From a checkpoint of a small mixture-of-experts model trained on Wikipedia: a softmax router, a variant of SOAP for the experts.
Below are experts of layer 11 (counted from 0) of a mixture-of-experts language model. Rows are named router (the router's row for the expert), gate (a neuron's input weights, with its number), up (a neuron's input weights, with its number) and show model dimensions 0-255. Each number is 128 + 32 x the weight over its row's rms, rounded and kept within 0 to 255.
Before each expert's rows: "gets" lists some tokens that make up at least twice as much of what it gets as of all text. This comes from a sample of Wikipedia text that the model never trained on. Tokens count by the router's weight.

# expert 8
gets: ".", "==", "===", " (", "\"", ")"
router [147 123 126  94 102 188 128 123 136 141 135 138  93 133 117 114 196  74  96 153 171 154  97 109 145 132 138 114  81 157 106  81 159 115 123  93 158  96 113  89  51 147 141 174 187 121 186 147 145  88  93 155  71 111 159 195  93  87 120 159 146 124 101 117  66 144 152  87 101 126 131  84 164 159 107 118  60 105 137 133 164 158  87 144 145 155 155 116 114 158  82 154 160 118  98 157 110 150 138 198 193  89 154 106  86  94 133 135 184 141 142 147 100 156 103 136 139 124  95 145 110 118 165 124 129 101 121 163 142 173 158 173 152  92  55 173  96 142 133  76 177  93  41 134 123 110 164 120 203 162 107  63 106 109 149 113 130 148  70  93 146 139 129 155 101 172 118 155 221 147 134 128 146 114 123 132 140 144 162 162 152 108 203 166  96 105 110 125 128 108 112 123 135 120 131 127 137  71 154 119 113 132 121 160 160 148 173 123 123 133 164  93 101 177 119 122  94 123 139 104 122 100 139 148 141 140 179 149  69 198 132 120 108 110 215 181 148 145 100 110  96 141  87  96 154 152 191 148  77  86 107 171 131  99 100 150]
gate0 [131 163 122  87 130 103 131 151 138 127 147 117 108 181 144 155  93 171 110 132 103  78 162  87 131 110 144 162 169 102 200 122 124 167 159  86  64 134 141  83 116  95  71 175  56 149  94  83 156 129 133  83 110 162 124 125 114 176  99 152  77  69  99 117  78 175  81 136  96 131 107 143 141  93  89 115 126 113 165 174 216 126 167  69 142 114 118 171 177 167 150  86 157 124  52 125 134 127 164 170 139 127  85 175  92 146 101  75 111 182 118 159 100  86 139 157 133 154 127 121 181 135 101 133 113  79 107 155 111  85 177 104 135 120 127 145  97 101 107  96 142  84 126 159 106 169 112 159 178 169 138 138 130 157 158  86 134 122 107 112 110 113  62 137 155 164 129 190 152 154 167 118 101 155 121 140 195 130  78 150 104 102  97 149  50 108 112 113 104 116 135 128 158 171 123 106 136  96 182 156 140 125  97 152 144 118 100  99 128 130 107  93  96  97  99 174  87 160 166 126 200  64  86 123  57 131 145 170 130 149 125 104 129 149 167 193 158 183 123 139 147 128 145 158 130 125 107 205 160 145 124 169 105 141 106 145]
up0 [193 172 109  83  96 102 131 151 105  77 134 129 162 136 192 153 143 162 116 117 100 178 135 101 110 153 135 193 143  95  97  91 157 105 166 176 108 166 112 121 131 136 117 140 156 135 129 183 173 161 165  64 187 137  66 145 111 174 122 148 146 149 159 125  92 177  96 172 139  63 137 112 165 129 213 109 134 158 120 153 138  96  82  96 138 140 130 135  84 127 153  89 176  76  88 123 176 132 120 144 163 147 104  49 134  59 168  68  86 132 161 149 128 100 116 129 164 127  80  90 123 103 161 152  76  93 133 111 165 146 159 171  69 122 128 108 130 112 119 125  69 154 127 142 125  88 134  78 134 167 126 152 150 150 141 108 127  70 126  71  75 112  98 161 157 113 161 129 126 146 156  39 172 177 140 164 116 121 118 130 133  72 104 197 104 189 112 105 139  80 112 117 111 138 111  89 150 169 142 190 162 113 119 129 145 102 168  97 157 157  72 164 168  83 192 127 149 111  72 136  93  88 117 193 148 147 125 122 112 113 108 137 180 157  94 100 155 152 138 116 140 121 137  98 159 105 165 130 168 162 151 130 108 106 114 132]

# expert 0
gets: " in", " |", " a", " the", " film", " team"
router [113 175 134 108 138  98 111  93 142  91 105 138 119 113  96  68  99  31 139  53 145 168 127 113 140 108 130 107 134 105 141 129  97 120 129 107 171 135 160 144 126 140 189 113  85 148 104 138 138 206 152  80 119  82 145 140 209 116  78 128 161 207 124 126  87 122 139 140  74 188 115 134 139 132 146 156 119 127 121 133  87 144 139 124 141 122 118 118 128 150 109 130 134  95 132 178 141  93 161 113 104 111 128  83  83 134 133  94 169 118 189 117 122 149 192 151 189 105 222 187 101 125 130  95 144 196 130  83 164 145 160 108  92  95 114 163 137 165 114 162 156 142 182 158  90 137 118 114 102 162 130 150 130 148 123 120  68 128 150 112 203 116  94 169 130  94 152 209 143 126 117 146 117  80 109 111 108 125  34 116 171 125 150 144 129 125  59 136  71  83 157 122 141  43 169 109 101 107 177 129  92 150 128 125  96 135 173  96 138 142 168 145 124 181 151 174 134 109 145 125 114 113 156 179  97 105 145  87 136 110 132 147 127 203 129 145 163 131  97  81 108  88 113 190 102 151 110 161 128  85 189 124 117 126 104 141]
gate0 [ 96  92 160  58 178 101 136 114  80 118 151 131  69 144 142 168 140 158 105 161  97 149 128 141  49 118 156 129 174 138 162 105 118  96 214 132 137 102  93 143  89 145  59  97 101 166 138 140 152 117 105 113 191 165 168 115 102 104 118 124 115 146 123 129 106 176 144 121 145 132 120 101 166  78 124 158 128 153  71  52 108  91 102 126 173 124 100 112 148 113  41 132 116 121 133 154 141  90 102 156 134 144 151 186 131 137 104 115 124 157 141 146 109 174 111 122 123  94 124 182 133 138  91 109 100 111  61 155 124 103  65 147  99 161 155 117 155 120 150 127  88 151  45 129 139 104 106 137 109 131 209 152 108 110  83 109 134 132 101 124  87  99 160 122 123  82 145 140 117 141  71  86 134 138 148  41  69 129 186  87  75 108  56 120 143 157 140 110 111 131  76 105 105 162 190 136 131 172  95 103 130 155 157  98 103  87  79 197 131 181 129 130  82 129 136 131 123 158 177 151 152 140 157 131 132  98 117 159 112 123 112 153 133  58 179 131 157 155  95 158  96  93  94 121 145 141 112 142 140  47  49 138 122 151 129  91]
up0 [ 53 139 123 127 136 123  99 117 120 126 161  71 187 132 107 192 110 153 122 170 140  90 152 113 110 165  81 130 112 132 142 129 122  56  97 117  61 122 141 144 120 117 115 152 145 109 159  85 123 153  86 134 155 109 164  92 156 163 144 160 142 107 114  69 134 135 107 163 152 104  85 138 142  88 183 151 116 121 182 170 137 150 184 123 137 162 162 142 164 162 184 189  99 104 111 127  83 108 177  53 144 110 140 159 141 110 114 125 185 176 136  99 132 153 170 139 145 104  68 159 153 108 161 140 128 155 125 119 140 193 125 104 205 152 121 133 110 126 154 137 196 116 152 120 134 129 146  99 106 134  34 112 101 126 113 218 108 149 142 146 127 174 129 129 114  72  83 143 148  77 205 151  40 167  82 190 153 158 176 136 133 161 122 123 115 152 164 100 127  74 163 154 124 159 182 138 145 122 115 131 109 184  90 140 107  44  91 157  85 150  88 116 131 136 169 143 122 111 112 139 103  94 140 103 126 108 152  76 124 131 116 174 118 129  80 138 110 187 135 105 159  87 115 105 155  46 135 109 120 143 137 103 124  94 170 151]

# expert 11
gets: ",", " of", ":", " as", " to", " by"
router [139 155 123 150 147  69  81 127 102 141 138 144  71  91 150 112  98 184 163 135 136 132 133 169  95 134 145 114 204 144 112 179 148 119 101 127 175  75 143 172  53 112 103 104 144  87 110 172  84 148 102 102 102 114 160 177 196 142 153 104 111  98  82 135 118 151 145 165 135  93 110 106  98 104 147  90 137 130 149 158 103 127 106  99 114 148 139 143  85  86 124  89 137 146 124 180  99 121 152 109 159 184 120 126 156 111 123 164 140 145  94 123  96 138 137 114 149  81 115 138 154 121 204 133 145  71 151 139 168 178 141 124 114 119 104  71 133 153 161 139 177 162 171 114 146  83 149 204 197 101 152 106  78 169 110 127 102 116 122  81  85 121 153 158 129 157 102 176 135  98 135 170 161 145 153 119 146 121 158  90 103 158 153 137 151 227 133 146  75 108 102  94 130 134 105 118 161 179 171 124 165 108 147 125 156 180  90 128 123 123  75 148 209 107 110 162 160  57 134  56 125 139  88 148  79  91  84  82  20  91  95 123 164 105  91 155 143  90  85 117 127 134 136 190 151 136 143 154 162 155 142 104 125 101 113 123]
gate0 [141 147 117 175 124 134  93 115 119 155 158 156 137 118 106 177 129 136 117 101 102 193  24 169  74 148 111 137 132 111 119 113 161 116 151  94 140 104 180 124 163 156  94 147 128 156 129 150 118 155 163 145 155 130 109  97 100 151 157 178 136  89 168 175 141 106  60 161 140  98 132 192 150  96 138 153 115 137 129 103 150  96 142 185 124  99 104  42 139 176 108 116 121 195 173 165 107  98 100 167  89 136 115 155  74 129 139 125 129 124 134  97 179 145 173 149 152 124 120 116 118 103 144 101 157 130 105  89 155 131 179 198 150 172 113 171  78 138 170 155 115  64 125 102 104 167 147  87  56 102 101  67  95 137 140 159 134 121 146 131 102  99 149  73 130 118 109 178  40 120 210 156 139  91 103 118 148  95 159 152  99 191  81  81 147 126 103 109 144  99 116 137 160 172 119 158 125 192 120  93  84 122  91 126 152 148 125 138 171 112 185 106 145  93  81 147 175  80 203  76 169 114 109 140 147 125 127 165 130 131 139  79 148  60 147 138 173 151 100 118 138 122  83 116 103 148 112 141 168 112 102 158  97 142  71 120]
up0 [139 159 184 170 132 117 102 105  71 119 106 200 109 114 139 150  92 135  77  68 115 130 135 166 115 116 128  60 125  82 107 118 146 133 158 106 100 125 170 153 117 148 164 111 119 115  73 144 148  98 137 145 147 110 165 134 159 127 151 107 156  87 125 104 160 143 116 180 146 133 130 170 101  85  59 107 132 123 153 114 124 136 138 180  66 121 218  99 143 128 111 124 145 141 128 155 125 116 167 142 112 103 122 102 150 139 162 140  81  63 180 116 110 158 118 154 108 172  99 148 117 179 118  90 184 149  80 109 130 123 239 149 104 102 152 129 159  95  98 168 188 114 115 114 121 129 109 109 172 140 148 128  94 132 162 107  83 138 124 100 151  57 166  96 150 174  41 159 131 127  71 176 108 124 139 162 141 106 158 188 153 179 109 103 189 128 118 148 123 104 169 107 171 126 137  89 108 138 132 141 111 144  91 162 161 134  51 103 115 195 149 192 170 106 158 169 120  39 185 120 136 116 128  82 110  93 123 116  97 134 105  73 141 149 119 109 105 140 102 128  88 135  77 154 222 172 129 108  97 122 106 138 119 113  93 124]

# expert 7
gets: "1", "-", "2", "|", "3", "4"
router [132 140 119 141 144 215 112 105 131 131 134 182 166  86 169 105  79 103 175 141 102 106 104 114 178 153 147 115 128 136  99 164 102 170  95  98 188 156 162 110 160 163 136 124  86 188 126 166 140  86 140 157 129 111 147 181 150 111  86 133 125 131 119 164 143 111 166 149  93 167 200 128 110 165 116  88 138  71 162 117 108 117 110 124 127 140 142 131 174 106 215 155 133 122 156 114 145 145 151  96 133 119 121 202 177 150 116 148  71  94 150  85 156 129 137 120 158 101 113 122 136  87 149 109 144  95 157 142  94 183 117 147 120 122 108  90 178 145 118  67 114 113  85 118  96 198 138 103 187 133 169 193 120 154 107 139 107 189  82 140 123 152 129 148  85  83  96 177  66 134  84 181 160 100 163 146 115 192 158 166 125 137 156 154 159 151 105 140  95 166 116  79 144 142 152 133 135  95 163  99 134 127 129 136 196  86 125 106 131  89 109  61 102 181 116 151 106 120  84 119 107  99  97 164  72  85 154 133 125 176 112  91 150 143  50  89 104  54 147 149 146 115 166  87 165 104  96 111 195 152 102 181 109 100 114 136]
gate0 [143 180 171  81 123 145 155  89 182 113 132 107 137  72 148 108 119 101 177 161  60 110 158 101 172 135 174 127 181  96 150 139 140 160 116 122 169 151 133 112 174 160 166 177  82 117 121 136 170 110  98 127 117 135 119 126 126 161 180 100 136 161 112 190 120  91  46  97 150 139 170 170 114 128 105  78 112 112 161 160  87  67 115 127 101 166 129 199 123 123 160 153 109  98 127  91 136 130  83 161 138 145 141 155 106  95  99 117  74 120 142 123 130 166 118  73  86 134 160 145 131 192 127 103 145 126 103 148 115  99 112  88 169 158 113 121  98 125 126  40 197  59 131 145 137 147 180 106 172 128 118 154 135  76  76 120  92 142 104 172  91 118 123  63  84 162  98 148 156  60 129 154 109 147 133  91 117 155 155 133 123  91  95  89 100 114 103 104  76 177  97 124 128 107 111 131 160 167 150 155 145  73  79 168  92  64 163 151  68 134 159  80 104 147 166 150  77 124  95  94  98 171 137  91 135 120  85 104 171 104 157 129 164 140 142 167 148 107 170 138 163 130 166  98 166 117 117 108 146 143 177 167 129 209 114 105]
up0 [125  97  70 153  96  77 149 106  58 157  74 151  80  98  89 120  97 131 116 102 180  60  48 164  94  81  89 105 110 135 119 177 105 142 150  95  96 122 123 115  76 151 105 140 161 143 150 121  93 151 131 158 157 129 130 194  74 109  86 182 158 138  66 133 111 100 159 101 131 153  70 188 178 118 154  78 107 117 103 138 127 100 178 170 140 102 119 109 144 150  47 116 126 186 136  97 132 115 207 144 111 122  44 148 129 138 129  74 197 104 112 116 171  80 138 105 141 140 122 137 126 103 209 175 138 137 115 168  92 143 155 109 124 125 128 124 153 146 113 126  92 150 107 110 100 111  55 167  46 121  82 143 160 176 153  81 149 153 139 162 140 146  96 130 123 135 191 122 104 151 151 115 123  86 174 111 146  70  87 117 165 142 107  95 156  97 109 137 116 101  95 139 168  96 127 169 143 156 119 122 114 136  74 119 151 186 148 101 103 151 170 198  92 104 121 120 141 101 164 119 167 101 158 133 104 157 163 152 127 153 157 115 109 129 155 107 164 113 140 126 193 133 109 116 114 127 146 108  81 136 137  83 177 137 166 109]